config.yaml
normalize_top_k: true
lr_router: 0.000481
n_head: 4
decay_shape: "linear"
doc_mask: true
Below are experts of layer 7 (counted from 0) of a mixture-of-experts language model. Rows are named router (the router's row for the expert), gate (a neuron's input weights, with its number), up (a neuron's input weights, with its number) and show model dimensions 0-255. Each number is 128 + 24 x the weight over its row's rms, rounded and kept within 0 to 255. Numbers have three digits each.
Before each expert's rows: "comes after" lists some tokens at least twice as common just before its tokens as in all text. This comes from a sample of Wikipedia text that the model never trained on. Tokens count by the router's weight.

# expert 5
comes after: " |", ";", ":", "|", " 1", " 2"
router:154128165094152112134082125138104113110117170146115115149146113140148155112064115175127161149129185145137149141098123134093157147132149124155130101126107165138157153095136164146088120119117120136124147142113136085120167117105079145124134132145148118110137125123097075143124133131152108091147148090185147136125137129081162152161112156084116124118086135146122114112153110160146160116098103097150120117124148128098146147094142141113156123161126069126099139127103141128162144144098088068130138135123169129113152150169137132126111134110135145106138099174148133133108165158126111116089129142063148154092146106139134121168139075109146140138161089128105120107134133113120150157118169119106107107066128128170127103161122122096117113149144168089130115134121106133131086137143107
gate0:144099126170151108103131102125169106102102138104159134134133148156120121153177152082178135126085137132118085124100151128143115112128131075170115150160148151087123113110148133124100146142129118113108109118155134095121152146118117068078183142113122128120150125161109101143122128094116127131129130129154106147153132117118138170126130138110110111122159123166116112137164148104143106136164108144151109123136082177085137108066126125139085122140110118107099118154170146140182117173136057117104154128164152093145098163152157101129127129160175067158132096120141151122131106103140111142151130135155156103141114144113104131137138137144127169124175120129135100112146115094158152133152150128115154085138084151156125146126107130132135134108139111114120128121148149151142199136115100
up0:107103123173089127106154152094141133124139126124111128138116078124157129133110137131112112130151100111103148184131150104139115072086130117142144148114098140128133131156133107142134114133094110142118115133136130112103122100153136109158130114138144147095121155116112165118100137141140137117089120108107144134121145182122152122143125197169151129179123062155149113170131120129169145094127117137098096112109095149159155107107127142157120153115106150120112139121144139100094139103131135123107125131177154102107161121097122118126088132115140144108118136136137147130132129101118136115155137162097140153120119129109160086148193158107094124155131141178108138143157147177142069117126099140098112138111095073057104082125116140144154133131089143157093119130110152099203162131167141
gate1:137091093170192126093113123138125162139096127145188103170111154132119130133122120118151100147107148146167138083136109072112090148139105126061103091114098095130119138114119083116121085118145124099119150157153104135128125139173183172094161135144106115134112109102147137150119134164127148105124133112138155161115170137138146138086100055141134121092152126115145123122085145142129116103081131125123107149130128116121139139148120115112112090113140120106108158171121104132111105101157150104070139142084152130152087115146154155125143151156134130123124126088119146115121142101113129101155067141153152168146176154133117115140133122108129123122146134144146115130162121122134156142113155148152150080104144153126098140151128107145135106168124146140143093094075141115142156131144149
up1:144144167085126105150096093085138124102110138136099112169149129133151141108120084087148130111096108141105127120109138130142118169115139199132108146115152137095137112103118159164135142120146135172139139136110089127109128137103098080127118109124142136134107145117157097111109131115136130149155137137157098123159159195134137105077135131105128145159158120153140145080088124127119128128100112119097124128153109096144148146112117112147122087139127098191158150132111133109120095145170136128083150110127140162156130127096157092175142113136125095114139125176124122125103167105138173146171124099146100120092157100116119128153128153156068140140114146130104154142120096116133122076147157123124130117176103096154098137116134122084170142145142112155143106149144153135149168151174177
gate2:119151117120140135127141140115115119155132107141108103154117124170152137128129084096112144136156153133092120125122130141062102129123093096141118094140142107107140148161198151195072127089148113156119171143086153173115180148125112111140127130111119119120148159098112106118106154132124188129124143142170112103150141155171149090162135129113084125113123139148110106127188114142123134130119127134171170160111106135113160167124101142070119138150122142091146105120121180079132127122140124119199141129116144129168101153125130138122110148136134138142165089113141132116134126134090147099146112147166140141145143136101185125168111145157145125135151133128135124144135110065087129134120122133130087105152152110148123142128140082115118102137096157115129107123089126157126107135173138
up2:138148130169091119105127102134130105129111118094149139137114126118131134139122121132148065150127146174113164128070068136116128121124107114111166111154089108157149152156138120148098145128149114117122093103096135159133094138193156107152167127148158128104153167137155148124134106159114156136131150103132119114100154090100120145095145147099099113169123104096138128122128124139149155148094186118154138129106131124161140192167115115100096132136118139109082126154096121142107156142119122164134140120132099151123162104115171141144147110107122130134148176105146138170132100088129114126154156126132122107109133111176128141100138142182109100098113122130147148096116131096104120158132118157117099142121174126120146137153129073145139141152096078141143071100193161144126122134167116
gate3:125160184160146145144142136115124112102135126074135080184145146099106101137152139113084163141127132142113160104145181158132121107104095101069106129110101148080116225172125162121156127124127131162141162114158102135127117106096130110087095172130149161135115154106124170158130131103134157152142119097098151120105152151148150105139117110155158145148118121138105147139120078134110102150120114126153087129174155085133171152090130162156127164129111115127144104111160128169127168154146089146122171131158150170155109140113129117138133126106178131121158093157125155126107134095143094153157142151122132110132118132127136134099144099110130121136149139115109106152144105128146155138123123113132154133137124160149163069098141136148134158146130134117138158119127143139134104110124121
up3:148146111147108138119115106118170178176101128138167148096130125128118129110121101096134136127176148141154142100164113135125105119099103085120086180113166134145097116152078127175127183123141127136121137095153115139130122137098138131134136110130111146111106130144117095101129178167130088097160127091128172177083135111129133157139111139131125144180117153135120126144132098116140143107149123129102139100139135161134131144072151118106081141130124137141111138117136181109105111152136137136135178127100131151169141126151167145119125123123146146096147088106134142087131132120123144060157127168121106105157151105113116128142097139119165103101160155163157182100152133127105072125194124174126137126122134128156125099142147144093123118126127128119123111135145103118138181126186145
gate4:107137112138116064085094117147098148100107123170106105134124152138144065173160094094152134144103107092140141089125141103114134170100129121120104135127136089127143127108122083087121159123134149176100127164136137143121134147108103160150141146125155170134138149109137174140112121145143110103143159109106157099153166117134155129148141144167144100138122146141124165128154088135113148125134143123146147116102158125147110109117123168103142115143137148137138129172097118145122134093084133145123109108151160076094145125115104138111142156165133104150134123139156104124126170112061133098106124062158110120124118146108106106144120148096141135143142121184134090153107090116123123105146106101095164077112127118185143097141147126135145109130113117143070127152098142170152104143088145
up4:116108119117134110101149133132060102163160159175086143136121096110119113078100096144156155156159151124114152129132119124113145093152130137129125146116120082165129109143103113135129101107127173111141125107148156117101114162058100116183125127135101122124141159111154144149116117102128079125123091156128137147093110106121129142188142127103105119132112105131096163119128104110115137078167124143125096122128174089121178121133122177170114152115157163142086146127148166127115108132142086128113088077152114134121138135136091083159140140149132146131155103116105132124101143141113106134135136157109071145146142127142101086099137127136134172106133147142143120131163098089123104106127141170168145169123162159160155136145175139079109115121153120134135149140143120091118132141135147
gate5:173130134130082119171139149183104093136122167136091169114121119132125088129124121172144095111115096103124119167146130110171131118110178133156117127140155164119119121134159131153095117153133125181113106115166142146116089111146120076179111115128153122133095140096110136142131074131143110152156105102091114115151116165134161106102168153176113140167121123144155110091092106150118130140142136136124129145089091125129150139120109136112166141148100124094143129122098138152123122110121104135127114140137116150123147100144089132114169103102139161142099129109115110133102121124110103133114117084136135136138117181126124083115134142135106143144125107088119195120098148093140143146135168138185124147110131122174153146103127129137135069112113144118139113149137169157094136117202176
up5:101142095144168134164114115113115166114114134150096130108145168118115107167173146043104114140109094109151144113089138134165091141145126129158129164146142086133116157123124080121142125152148137149128120152094145152165134122133167123099103149120105137169126116124125121128139126122117108120066154162088119144128176135107134094128087178106126129143098135094135125142151087100137150102146133108107099126090190148140131092143142132110113129134161124092118133127140148090130094141191099116131126127129151141098095100139145087147141168145092133085146168105103137150100135140169115178126131101151118118116110105100131153116157072128114122125178141131135152149142128132135135136113130107139124116137113109128124148099143135159130144172161067096132150143129106099144133072110139
gate6:118124111134150114141131130137119112125099124119154125119128153131155116142131108118168096131130128167120161118177147131095152108101144142128168131133143077131122131104108105130150116122128151109138175131080134107135162118164135146133111121145115122115123134143123186146138135080117152104106088153141132129150131122154135115125141044125132138104134136149147149131091133118162128090134143085148100189128119098107158142114158126134157116096116159102118120117140217116108134105099173130087139183126146164116143138102116156122114114125092128120150135152130099104114168129152177134107109132128136160141082130103175128125147150166132107126170127127162116124139111124089157128046140182090137171113133147098135114116077131185142113124152126156112148128133107158084103109115124
up6:141133116194142130126172148116187109147126128125084169092147123104113123126148078181105118121123105127123115130118126145120115137101142143167166111128115098125152104095114131111109091107123146084119124140090125106111152106117107125134132158095147122167118080131093097170137153121137193131157152126148156145091120144120122141124084096092186132103106146107100127138129153140111127098117144142140134132182143111142143121113135183154119128111144115148114103139119180091116146100132138148091088150135123122136118127140114087136135158130172106119158145112095149113113172110111108147128155132120103129121144144154160112094123130179123168165132138117122144078125110109164152110127136170166133181102111087121130116113149140117114096135081117103123129131139058129120075126112157
gate7:155175141153095144093113148129101169093123130127116117109139079106111122096113113157144152116140165122161132126103120119128145079122156120112118129116103144139120144146154141123095115099123074122134142091101091171125107117138123121138170137110118123149133158094110137154127133130206148095071125126150092143141146096179124145101171128128120121108121137166119094145157096101093116151110145093144058114114152135139158115164143127105066139152133132159142118107083139140096134115125112154161118096116116117129160116156169155087135127160075143120102097117133123163127137171118128141129110165123144130111136110132122092138120090133189087157108107140138170154115111141116112139105125153139120121139102143166096121123153095109127101138138113124152103170167100115111150171096107
up7:143138159139154166122125141116103118121120124116120133137116115139102159139117131107122136141154157171139163122143131141128136120158142142142097123117107106132086146121132102129113143125154125119178098120103166110140167157134125142166114110138148089135183120148107135146128101114185104150110124131148114156117102099172115117147080160097176140155091141169059098149126095176085112098149158150124099180089117117093097150172116119073134181102117097102116149150133180164074119106115125118104094125107124131166143132119103125121151104103048117117167119141141146145144133135136138110150131151095097194159124152138107101133107138120138097134105138111124118137122121100103132140117130122101129098119104139129183162141137119121119141136076137095100106134123114120159156118135149

# expert 0
comes after: " the", " a", " The", " his", "The", " their"
router:119106158099165094129170100106157125152147106097135149082136137126123102122088152165098057091120090139128107109130144115117160131150134112167147106112161138054174097096141156126126129178134160161144148108163098151126131136146141139115142118145125105106162068166118075139119129125105133128121082110133088118166114111148123099095126149125168159117156098143165092119108162127152138144164129102136138125051145149141156141095143110117128112138117138113154122123130088098098070126116095150148160124125137115138106110109162118141117141158161136108146104081138126126118166139135134148114129102162120160146127138140123135124119178162098120106134158138164122137140088114085125136124154163158133118140090144145152125141095110112115096129103109113108097127131115143140152105098142
gate1:114136113139174111142116089159094149165105155162155157114145121151116113110143099143135142085102129130137115167123106090119122157144120090122119107163110139133074132154185160094131117156168151144109137117095102137098190092115130142086117115153107150121127163108119133115111089079123142121136109144121122088129161162152160117121130135144146145155150122156133167155112127070069095141144156088128137163120119134104119072152183159105155114117087156132134083110106128133109179159147117156160142101086134140127119168138149144101161120150156153157151123117101121142128123161135113122128169124133153148139110127129143147136116117135098112083113105142145162140122131147099140159141126122112096132123092112094081182092111130169136133112156128151138118140129152110101111154104142
up1:171116127136110127141174113060151118147135139169169142128101135140147115163119127138126111138119166171138123130118119064138119150180133136122095122118124074151123088131123135118077141118125153181133146100132151096137127081115125130116084111121129116078146117124089131098137102152123131163201108142116120152147144159124109114151133127124156125124163123125099130164152160144094153143132182147165147157144111151151142113159117132121166105107086131109182101099180158090127094165109164129123131119122100130115116146131161120088126083125135170127178111108130127090112148135136141129100117142143121104123113157165131096109169147165133159064086160132142115128147166110157114106147127152144144106120137100119092136114153134098151131144161116111163118124125115118147116122118135
gate2:134102142106124121136145158166124123136126112126117155138119146187141128126104083164150115112117091157119147119150143151109101135165090142119119145105156112168058176152097137141103105086099141115144131130129124090140147084130144111200112131148151061115128122105144109123145148125145143145100092127176106096179108149178137102104105102117127143144138097150164124111132098177137158122111116153133122163131127145110158135112108132083142126118155154123119124101138103126118135175135111166105150123150158132116101138110127126157143130104146126154200153135125123133123123106092106097132140136166170149114183163103103110128150122122110167118129095139145136150100130113113144136131084143127124120108125178143145071089122136122131079140074102147111131155171147132124156136116127
up2:181164118150107102151108112150121109152121142110144160133082111136141136143122117108107119151084157137123148130142148111088041076122157107140136167121157128142085084132126141116103154114166126150103137096119107132098143104096125125128123143086106112120097166162127156133083139131132157182112151106108119131137121137071153114113130127109113138112140122147128126118094142108081094150097161149091110118179143163140096119096160144091103154160135122105093138151094093117139160154127121129132183112109130148147119114147100122162145140130142095105134164103139125088119119143109132093109099133147113091125176127140134136156139154120172129158118171103136149119079134143142132127128128170126144125122156055144159135104150117152124116111102156152146165144134142113127142151179118
gate3:071127161155137144136125105146107136105125130150133123146205132133078142177114139136102123111141115147101191120139099109108102098134147101074106112193094142120162120116182109136105137118125126118119139108147129100102195127120099129101117123136085094134130128105171144169143151124094159108132130173136135102137091106113106156123098151110138143112161123142116137146129142145165110116160165191100067111115106126135164141140140154144146186126139174131136125141129106136109099140135109142132130110102113109131097116161118097116154136103103114168100113125104121083134170131134157107141096154100104172156127137104149148089125140075106107128130119127095113128133133114155127129088120149122151151127121067138145167114135118144132128106110122147131157174136115155128149144126143
up3:117102178112121110087120124147114113143144135186129119175121103130112146114128104141139152101126122120111109120072125097109159120134157118124190121149117108120126132124132104143110137155136129110148173117131131119131172134105166160094120146146116129138108126105128145137148119113103152111111139133090129146158102127091088141103089161103144151113123152123126120113136123117092110119147127170137128147103106125164161136144191105150157116116131129127092136128172175125138158150161139170124126121089090110148113071102086115136118122111118130141152081093121126121161155092106172144123122097138130155145115126075167139083175157152124098140153087136079115102166182083149131110146089120116128161149165167169141153131080120090151147079149102114146125105146150134115129124136140
gate4:101151095149127113175112123107134130160113175147116091089158156140089130103169143174122164110120099122144133154113139130104141129134172154145157132121137088137147145137144101117121107117107115135104120126099171085134145151139116119127126121155130132149084141121068133098122104194145145133111107105159140185146140104146140157171076112154147152138141110127069111116100146109118131143108141151163119135109116155148112099152099133163133143118127138128132116186117161066113129083133149134145145125109115169134148155137138143147134087135125085156131163175136119138157140135150128150139092087147200157164148146112086133103140157097119106140099145122142166114100117120111135142131144103121154143083117155102147146107132108151152163168094108116127122153101113154111135114105154
up4:139143133151128103130146123128143102162116171138164108190145055107108128112112113100132164143130159112127123113121120154146137103098132067160095149136117136135135130131097146154132139096108109118130127173120110111073119108101122138124080136113122103092105110116102153136130148174129093164129100122157127130124112153107117135181067147131119162102135123127131105128119123149096116117129148125127138176140143140142123138126122124137170106105201173128100140108123093154113149146125107159167131144106125117102155162186113078136140125115146119119154140096149135143119141101166107131138132168081094125140133053147145127103122139139171081093080115125103131131147095156149101186145106119102140134116137079107116129169111129134150098097142110164143155146125140112116121155128125
gate5:151127138150122113117176104129115092133119070164117136112141098117124097136098147121122092135133082173170107160150091116111126158103068112125149141154147160097166147107139135147131099153131156132156137140107114135126138074159068154130090133124131149163140079139120074151168143128139096157124122080090106126135122105149134124127179118137139109147135134154145151129102104136130102125103126095159140129083150153158159095125120172123153161168135127114123115152119137096081139128099147136108182127132112156133149164131156105124102122145163137096115177170129107122086142158112176115131121107163116137113136128127107135094090121142115107152118145148154105174097136111122136100157127141150093111094114137147128131175135128137117104155157152148116088132124096160162173131133118
up5:154092123045150156096153092139124152143166137178103141096113122140127156093146160143120133127085111152148084144103130096160117140181163149125118131131174174116152077115132149098110114101165080138150138126124124127157113127082177122103143094155118142158135123119095137100092142148135095135152121141115107142142113103164114130152120108150128135095124135129103090135113116136082137113137118120120153094156133151102121127123091140154129146091124147164123162137115158131150139128107115082154134125110114105122141122142111156121125154116139149110111119121162154200138141129081162131114120089156127138116100126106117117127146124092085104091088103142137124132131134109111101190158157157144150109086148124109108088125131159108081135087116128146116148165134093141110152122100092
gate6:122104159095142123136122141131158103131088118150124137151140142075110129156111134093154118127131109132087141101132135090132130131173122090123130135185092125124140091140140163143164118163129128121129124113122102112153089130144128094128126135116110097212147091163075121114127176131138158143098129158132101120156076153128147117108125165130171130158155125105163097106128105155104123155147116155141114180147159091170135140142136098129162133129146163103129162138137113134133126174113134114147136115124086110151141110088178125115112143128120115107138136120117160098161120122135123083109174128158139119119119125109157170106110102139159118142126096126172140133145154094114128139166132130137124171146128146078160131140148114105104150101119120075120181123094158154114195172139125
up6:104189137175118144156091134139084114124127132157132133125144092152143108090144176170111157162162128135133149128112143140130143161105105205133138141162067139127137141112135143153111141147170099119130142112116144126083156136143143147118165113147120124119081106133128112134186114162118132122132147137161095126157122121116130146116101130102107151130175195161171106124101145112123144159158136131123096128157133138144149140124137113158109078128110117153143136122148124141109129092154099141121139108124135140156126124142140122191116118132096114150101122129148160099091133120103145126152097137098149110123108111145125106123063096097110100160146160180142110104115153123121139134136124092101160121105081110187147187150149137163154162133089148164128138114085111133127136116133113
gate7:126112132149122110119166084200111146185117110187159063133157156101186152111117081137108157103120118152108133131106128112126122192131131154150107115124166133152130126118133113133123133154141107127129133140145126099140126083148135149129140174145121136147134079096129092097092120158166125118112141124147147136125140115167131125094143110115131186159121143147135143159098130108175112094094109144115154109095141113115150171143119144142113140121117115158135138134090132108138107161105197116176153103129089110136117155124154093124129138104129135156112150162169143172167145159117117119131124150209130120161137145151098123125183136112124128118120130119101166129124125105146134134115163164141136100124089153127123129146153102103118132096138123160149137139093097120146146121145160
up7:115138112133121140114115075149150161101140128121174089070133125125077154102110158144148139157127128099144132114116126120091157159113124135120141135129123121149093072102138114104139132145146132115124098164082065091145112124142133134101099096120158124138161111150169137172128132141112091125120161133138135090133133099109127165105130153116114110126155122089170128111121182126114106115105120100153091128109132103111155147107078156129136128161143132178133094097138125162123121116114182140153101117124108143140095108142164119145133120128108111138122133127115116124095122088088112117139173133138106135114138139142133190146134132114073119157098069130088127097082148122105109078145142157168181168126102158140131137116167141125124182138139086113130107143076134122145135121131100
gate8:109153123126143108138102075131107154092092152109137126151097128180142119103129104127130141127116166126099113104161152154079074119108103104096087159137104128168144134138174112111137121117109142167096094169137112107103134139157085091096126139112121131116121153117173147144084116153112103121121168141115154150148130132118120148128131136169111196133103119124151089122124105128100113094104150123166117150136124091116129137084144145127158099170114104108156143179088119120142156148153103126190141155096147136092109144160140126137102126079158113165108100127141147101105132151119133137145146132117115104109139122159161132124138134140144164152158116150065161111138160106105105124196117148128113106178125103146160130108111124148118145139130131156130149150142096112137179114150133
up8:172101116147145157136140120131141160123117125136159113142105130104116116123129119134113132115137142135143149124194141110149152134085107159071165150119137095120152160112097148111144120133051121106163140132132071119130153120135143066119153147108107090115124126132130117144074124127119131104168125151170162153165170114127157126108136154176148135133095124166152099156143117151080106097116142101126113107109145105136143119163174121111118116130102135142126100121090118099085126117126094106167116083127116144120131124130154131116143135147118178138098109193149157157146143121100154162131104126161170126107122117140139117106130134080116067150142151166123109147101112126128121121156137117119107169093122157142171145156138113148123100140096078131110112182165145088112135128135147

# expert 6
comes after: "\n", ")", " ", "==", " =", "\""
router:123110122153119135136129157113152139071092138123063136151132119113141157088183095124157146094115121185156105104120119132095115172076152143114119110176128089146096116139149095128138093135155095120139147152110120120126159097150084122144157120120149139164103139083101106155134122100107118146108141126138129087130112105143149159091158113114128151108121146121133126151135138087110137131190117124129116154128134155131126125149130155128149167063097133137115111153113105185166128163115180156125134147118105145121116105130097081120126156152106120147099154114106169113157100124176121126128127110125136158124137154113147149181143112099116166117120111091121150154108147126160140159131161157140093122129104094111101116101108129115109124090133152137139075115150139152158086098139161
gate8:140078124093104151181129123155159107140142134128125117090079161118122121181154138133119152138067073140123166124143166098125123081137134085114109146103132093151132136122097162115120114097176140135140096147159151111118166109129130132125095107122157108075134165136141129102160094124151139163087139116137158126145104098115089145101097113154121157115153127127166099149127118129129130104116106154142136089127123118101125119132146090123134150157138163100142107181141127117148107200116125117152089165110140127128125150100099077108130122090130153127122130115099105126110088154138093134082143104164130139129147119156183132140153141137111138169121099103114149145118131164142124145150109175096131093162141165142115135122140144126068167161111152114100103144112135151127132109127116
up8:140135090144121111138128084141153147146133145140159097171146137155085103090147099135130127114135148142116139130111147122098154090081139195123157159147139116112126126120088101176107125132139124130141157117135092131166146117148129153081181125130165158149151165163107099127146122107152140107102129161158116132116147115138106142106141143100099129105126148084166110191123146067148108077153125109152142126098117117091124137101130126103161112114084121109115123162122096097154146143140107129128125126157106164089123092125105137111090083144179152137087125128154114122162087119111147117143126119127133141137148117120116119115126133148130129135109110127117137109151126146161136176105135176146125093115131086167139110189142134198146122111136117129119151136134114153199164113159141
gate9:129128139093121121128133168148081126119097097117142167140113094122121135157136145162129137114120151136140111157132142111103127124110117101121125132177156182114117171136098113153135114101137123130092132118106124107122144135109096162141114148120138157178121142126136117137145128125112125157175127141156119153128147125082140138164132169113108171129156152136151143111127135126108145121135101129139140094080134109112118146143097135112121141134093139098122130172105111199120124129095103138087155129109093128128143087153108052103150137125126113138162120126144094127162093127161152092146087156132127146156159129115122120137106145180078083084155110130088172151148087166167108142132132115155067126130121160138113127168172115143084086140136126180138127091090136128110074139105159
up9:165106114177110082118143107152127147163118135147141132106131129134104161134088151114172134171134114135113131157128143129133111193145128122128114143159126108108103157173118128161118161094135152138111148135102140099138125130108148127122107131127145155139135151149124147095180084128142126135179175148177106093100125111132126093089127164112140150103126122147096147140158129131152156127197126118123136131153140118130138125088145149135119111183129105087141146150146147147141117115090143110119096128144122146131112150090141161161082148096111119085152110087107196112133125103094148174140147133091128137143132122114163127151165160143110089106161137200118124129108113130117150138156094145099080122173097151129112148117172133144112140138153152164128130143099153106130134106177139
gate10:107132112127082135136138140090116104106121109119104148137172139123100137118096108112124130105132130162077132086112144099163145115120156137102142153082133180134138134070180085115144125139165127098102161110108158104118100172132134145129151113149108155073137131159113148126133136115129131159151071153145142127126126160086096140108127126122081093116142118133148112100169132112149137104125140106145133130151136109154130102129113087147109131086113141126138163138128127100129123112109114188133124111103130172146112140161101130097141136162148136122124112164127112125140118147130105122117133155101113073088133118095142135127106097119123174146090063135145109119128166069093140136097127116118166152125086089137093099156110122163079096121080086155122156155088142169122118127140130
up10:112137077141163091122164117139154128150120127105118119076127102160137134128128162123146107138132136132155148123135157112108109131098136133128120136149137133126085117150155124083151144153120081169160136106098121117101113139122112093141131101152149099094066103111090134125134100088194096126111142131070117143134130131085131115121142116183158109106097107157077155123125143076112091119159145119145156145143084089097108130101153146154102107135119117144145121155123120116063135098093118182129124141160086140122150110110160144142138119117148144139115093151176117148109171055113120114105132136147083148130116137124152111135146149113137107108112136128117120141145144143101129132145127136121166154184124138102148121154119122186135134124158107145147064138112136146166138101138150
gate11:109113092090115183141151112160139132120133128123064164102110139130128142106119118082137095135126100122115162108154125080137173060146142129116127164167105104151104092155069152171105164136108128072133106141133113111152138117149171118147116150123141136153143107119155122112155127169158118116109099131152157157124148166102144137136107125176162166114116135174137110108132119112106117152133150129121127134135097118109127092176134093140154167088132148120099090112131115170165109114175164083109141125128133136116079101155151135161134137154143149107091154068104092119135170139135114094124154119113159174130113151125138143118175123110125109100161119142129135132127141151151144137150162137121103110116128115077119116099103140105144133109115122116154143104117129131167085122117120
up11:107132139133103120127149126098157102158107132129131088107187112121107156106125132154111090126125110113137130154131101126128102147139150113178123126086130091113099138110125110100131124103209128228119136116181152108129130105133125135087138154177091148127150116139173116192129197130155115124117158138110162122133116118105150149125093108110145117104147132119110158151162122097139145144132098123156119087153123143129119095121157149160151134098136138138156136150102157148120150133088157147086122110152095144111139107104135164135096127119107099113142137076108114106085119150127133124104161105168116108088122113119128157116144102141110120121160122130158092101111145158120122092132116075167138118119130112142124169136139123175094099156129119165150107120101133130139141171112146
gate12:083140106137178103131105085150125158128121110107098111143075091159165135114140138112170118143114100162137135121138153117145154079107119140146080130133144127100151140126129159130130147115125143141132159130109130140126087148121122081139138141098149085152141130148145108134104153115095123138128134135134128111130159168127116113170130093133112157106129159090133132159107074082129161136164116131178111166099117098113134179161167114135152132134120151119140134136116135134112153114100135133157179073150132140097126073112163123122092154151164128143112149128104147131117149137129111172160149161129140126127109133133131135120174172065096153157108126094139142140113112090148115144127131132146100067161132185146089124129162091145094141144102138175104154127161148136126134100167146
up12:157136111125084116098160120100106170126145100140144177132106081108115094162111119152124061118135146134155133136129158127174163106142090106080113179119132153153122143097155136092144112129116137143111146098098126145141099101113112123143100126089100104123152129154092132108112121112153143121158169109121107127086172088169123117148138163128129101076171179149130139135165150082096105094131144127102122138133138158162146171134121135155122118122159116134114115153165144081086151134133152177123146129157137084116124167108063118130102115108144163120130160091139147135173099137111104131149122138126108123152125138120148128141133108131092129126137145130125103136095176090114111151113104140157132144078106118137096118146123118108122124173178134105149119130139169130140113135169142
gate13:110131194111113110153137103107134158078157095139123133165135106103146136116107118082093101129102172153131122127102171117186134149119102126152134048105144128144145133117116126179109095117127130126139117139154147127110121086134167144133113111142079149089109137093132125108113137094123143114128110088121157109137128126104119109145179129132116111148145086149145144149166116134157106175118084136118136123155156148121120125166132131130124105120119101137147122120146129171101142147132185135126158146132106159145092146107122127161101142131134082116148157142148128108118126132182149095145119096109132104130121140131162163107135121130139122138136087113109101156138177112120085146131163103172148102114122155093126133167149136100134076139087111091075185115101153121170115116159112
up13:103171139123133134123144109113095105153132091081149152095114125132159130108102084162132122111141125128111145137141089146156109130190136140130088152133114125126168202129084118133146121136113181140104116130117116133086135167105098155138115157110115123106175144131144140136114101108116187102100144104114146142155124177142124155085113126097106173100157156109142095080109140138102132137142166143111181153125113116142119094082131094090107108140127139110107116126126163130101151157089109145131132140101100110104132082095078111115178151115134126157176152165108154166126095131112107123110120103135129157165152120128173102126125140113137126122112126129094113113126101100105135142128098118175124145073130119169124122177136148124125117142150162169144143125117100117134109149105123
gate14:146115150115104165147167130126116156125164127126094104144087085126149108121085140173117128118110128146123138120128131074148150144102109151161118131135113085130157149152145167118117164118147098137105180138110114146114098115118149088118108100126105136117155118128133137106145079110169127153085074176132170126150119158146121130063127106133162128172115126147139086117128129182100115137121156127141142114120106119145164149131121158142164152122094091137109146131128150176100128105166121156112125087082138106135134161085173142169113091123143082131167141119155177107111101113150130124128130172122130138132117128109136097139157113107127137116089123142172141147144136182085124157135132126124139139145135176156142114134153110125072122125152107136159095125124155126131171125163166
up14:143121148098124102096112132122115142150118096173195183075160124105123139115113132137142145099145118138108156090138139166151137147187127152138158126119124158121111109102126147161111126173146169129140145147090139097146135143144140138137131169113132176151126106147146121119092169134091166069161119082131133152109126129113160130180125116121094162132131111138185159177119127075134105133122144125169094112119109110099134106136147096108155126154089105106142115133129113102125106142137131128131100148150147107094111114113196101082076128122135132103141112114131114115114107141075137127143122118127096160114154062133148151156154152132160106111135140128127133103142116153142139120096091095110099089187105094130127106127098167140160133109106142127135145116155122115133128128115149
gate15:112120131137161138130135131154121097172151110122120135115123114172144129168138144155129113102104174151092140087133131140097101142140109106139115124119143094091140136095141142098131100136103114134088132124124139141164158154101135106143170161143132154116090082176140110090117117115098154070122145119123123128190106124151120158133116125114092091115127144135123091149133150159104132121159143161107143118135075151149083128116129127165117105161152101134128147116143115145147096169112102135150128172208137116122137094111106093117140096147120160192149135117105103127123148137112182109107178107093110128177174110149125133128160146103154131118151144106099064142154148133137149102116098157151085143108150148159136129147117122153131171118140124162134121142113094161129124124097154
up15:061129102163138150148170126120140121104114083139150121104159126138133100093131115100152125108145164151073095111080129117182135132136076146112136120099129106117127170169128127117133132152118110150157130103117136133118165164114094106114128119167134104151112149142081133122127129170117170128138113116105133144136115130155133123142115139119119156094134169106086149102088137095133092138161120197140134128138048121152145169130111107135112086144112096150073138122100130162093163160137118126122160174123117098143083109106150116100126129154131124122153136110102123121109144167079133124103151129164127122102143091120145114118102143119151129105114109147146121165141116085149147141146176113152155103102128116119114147097120128117126113153147129152170142136146076153085132138116080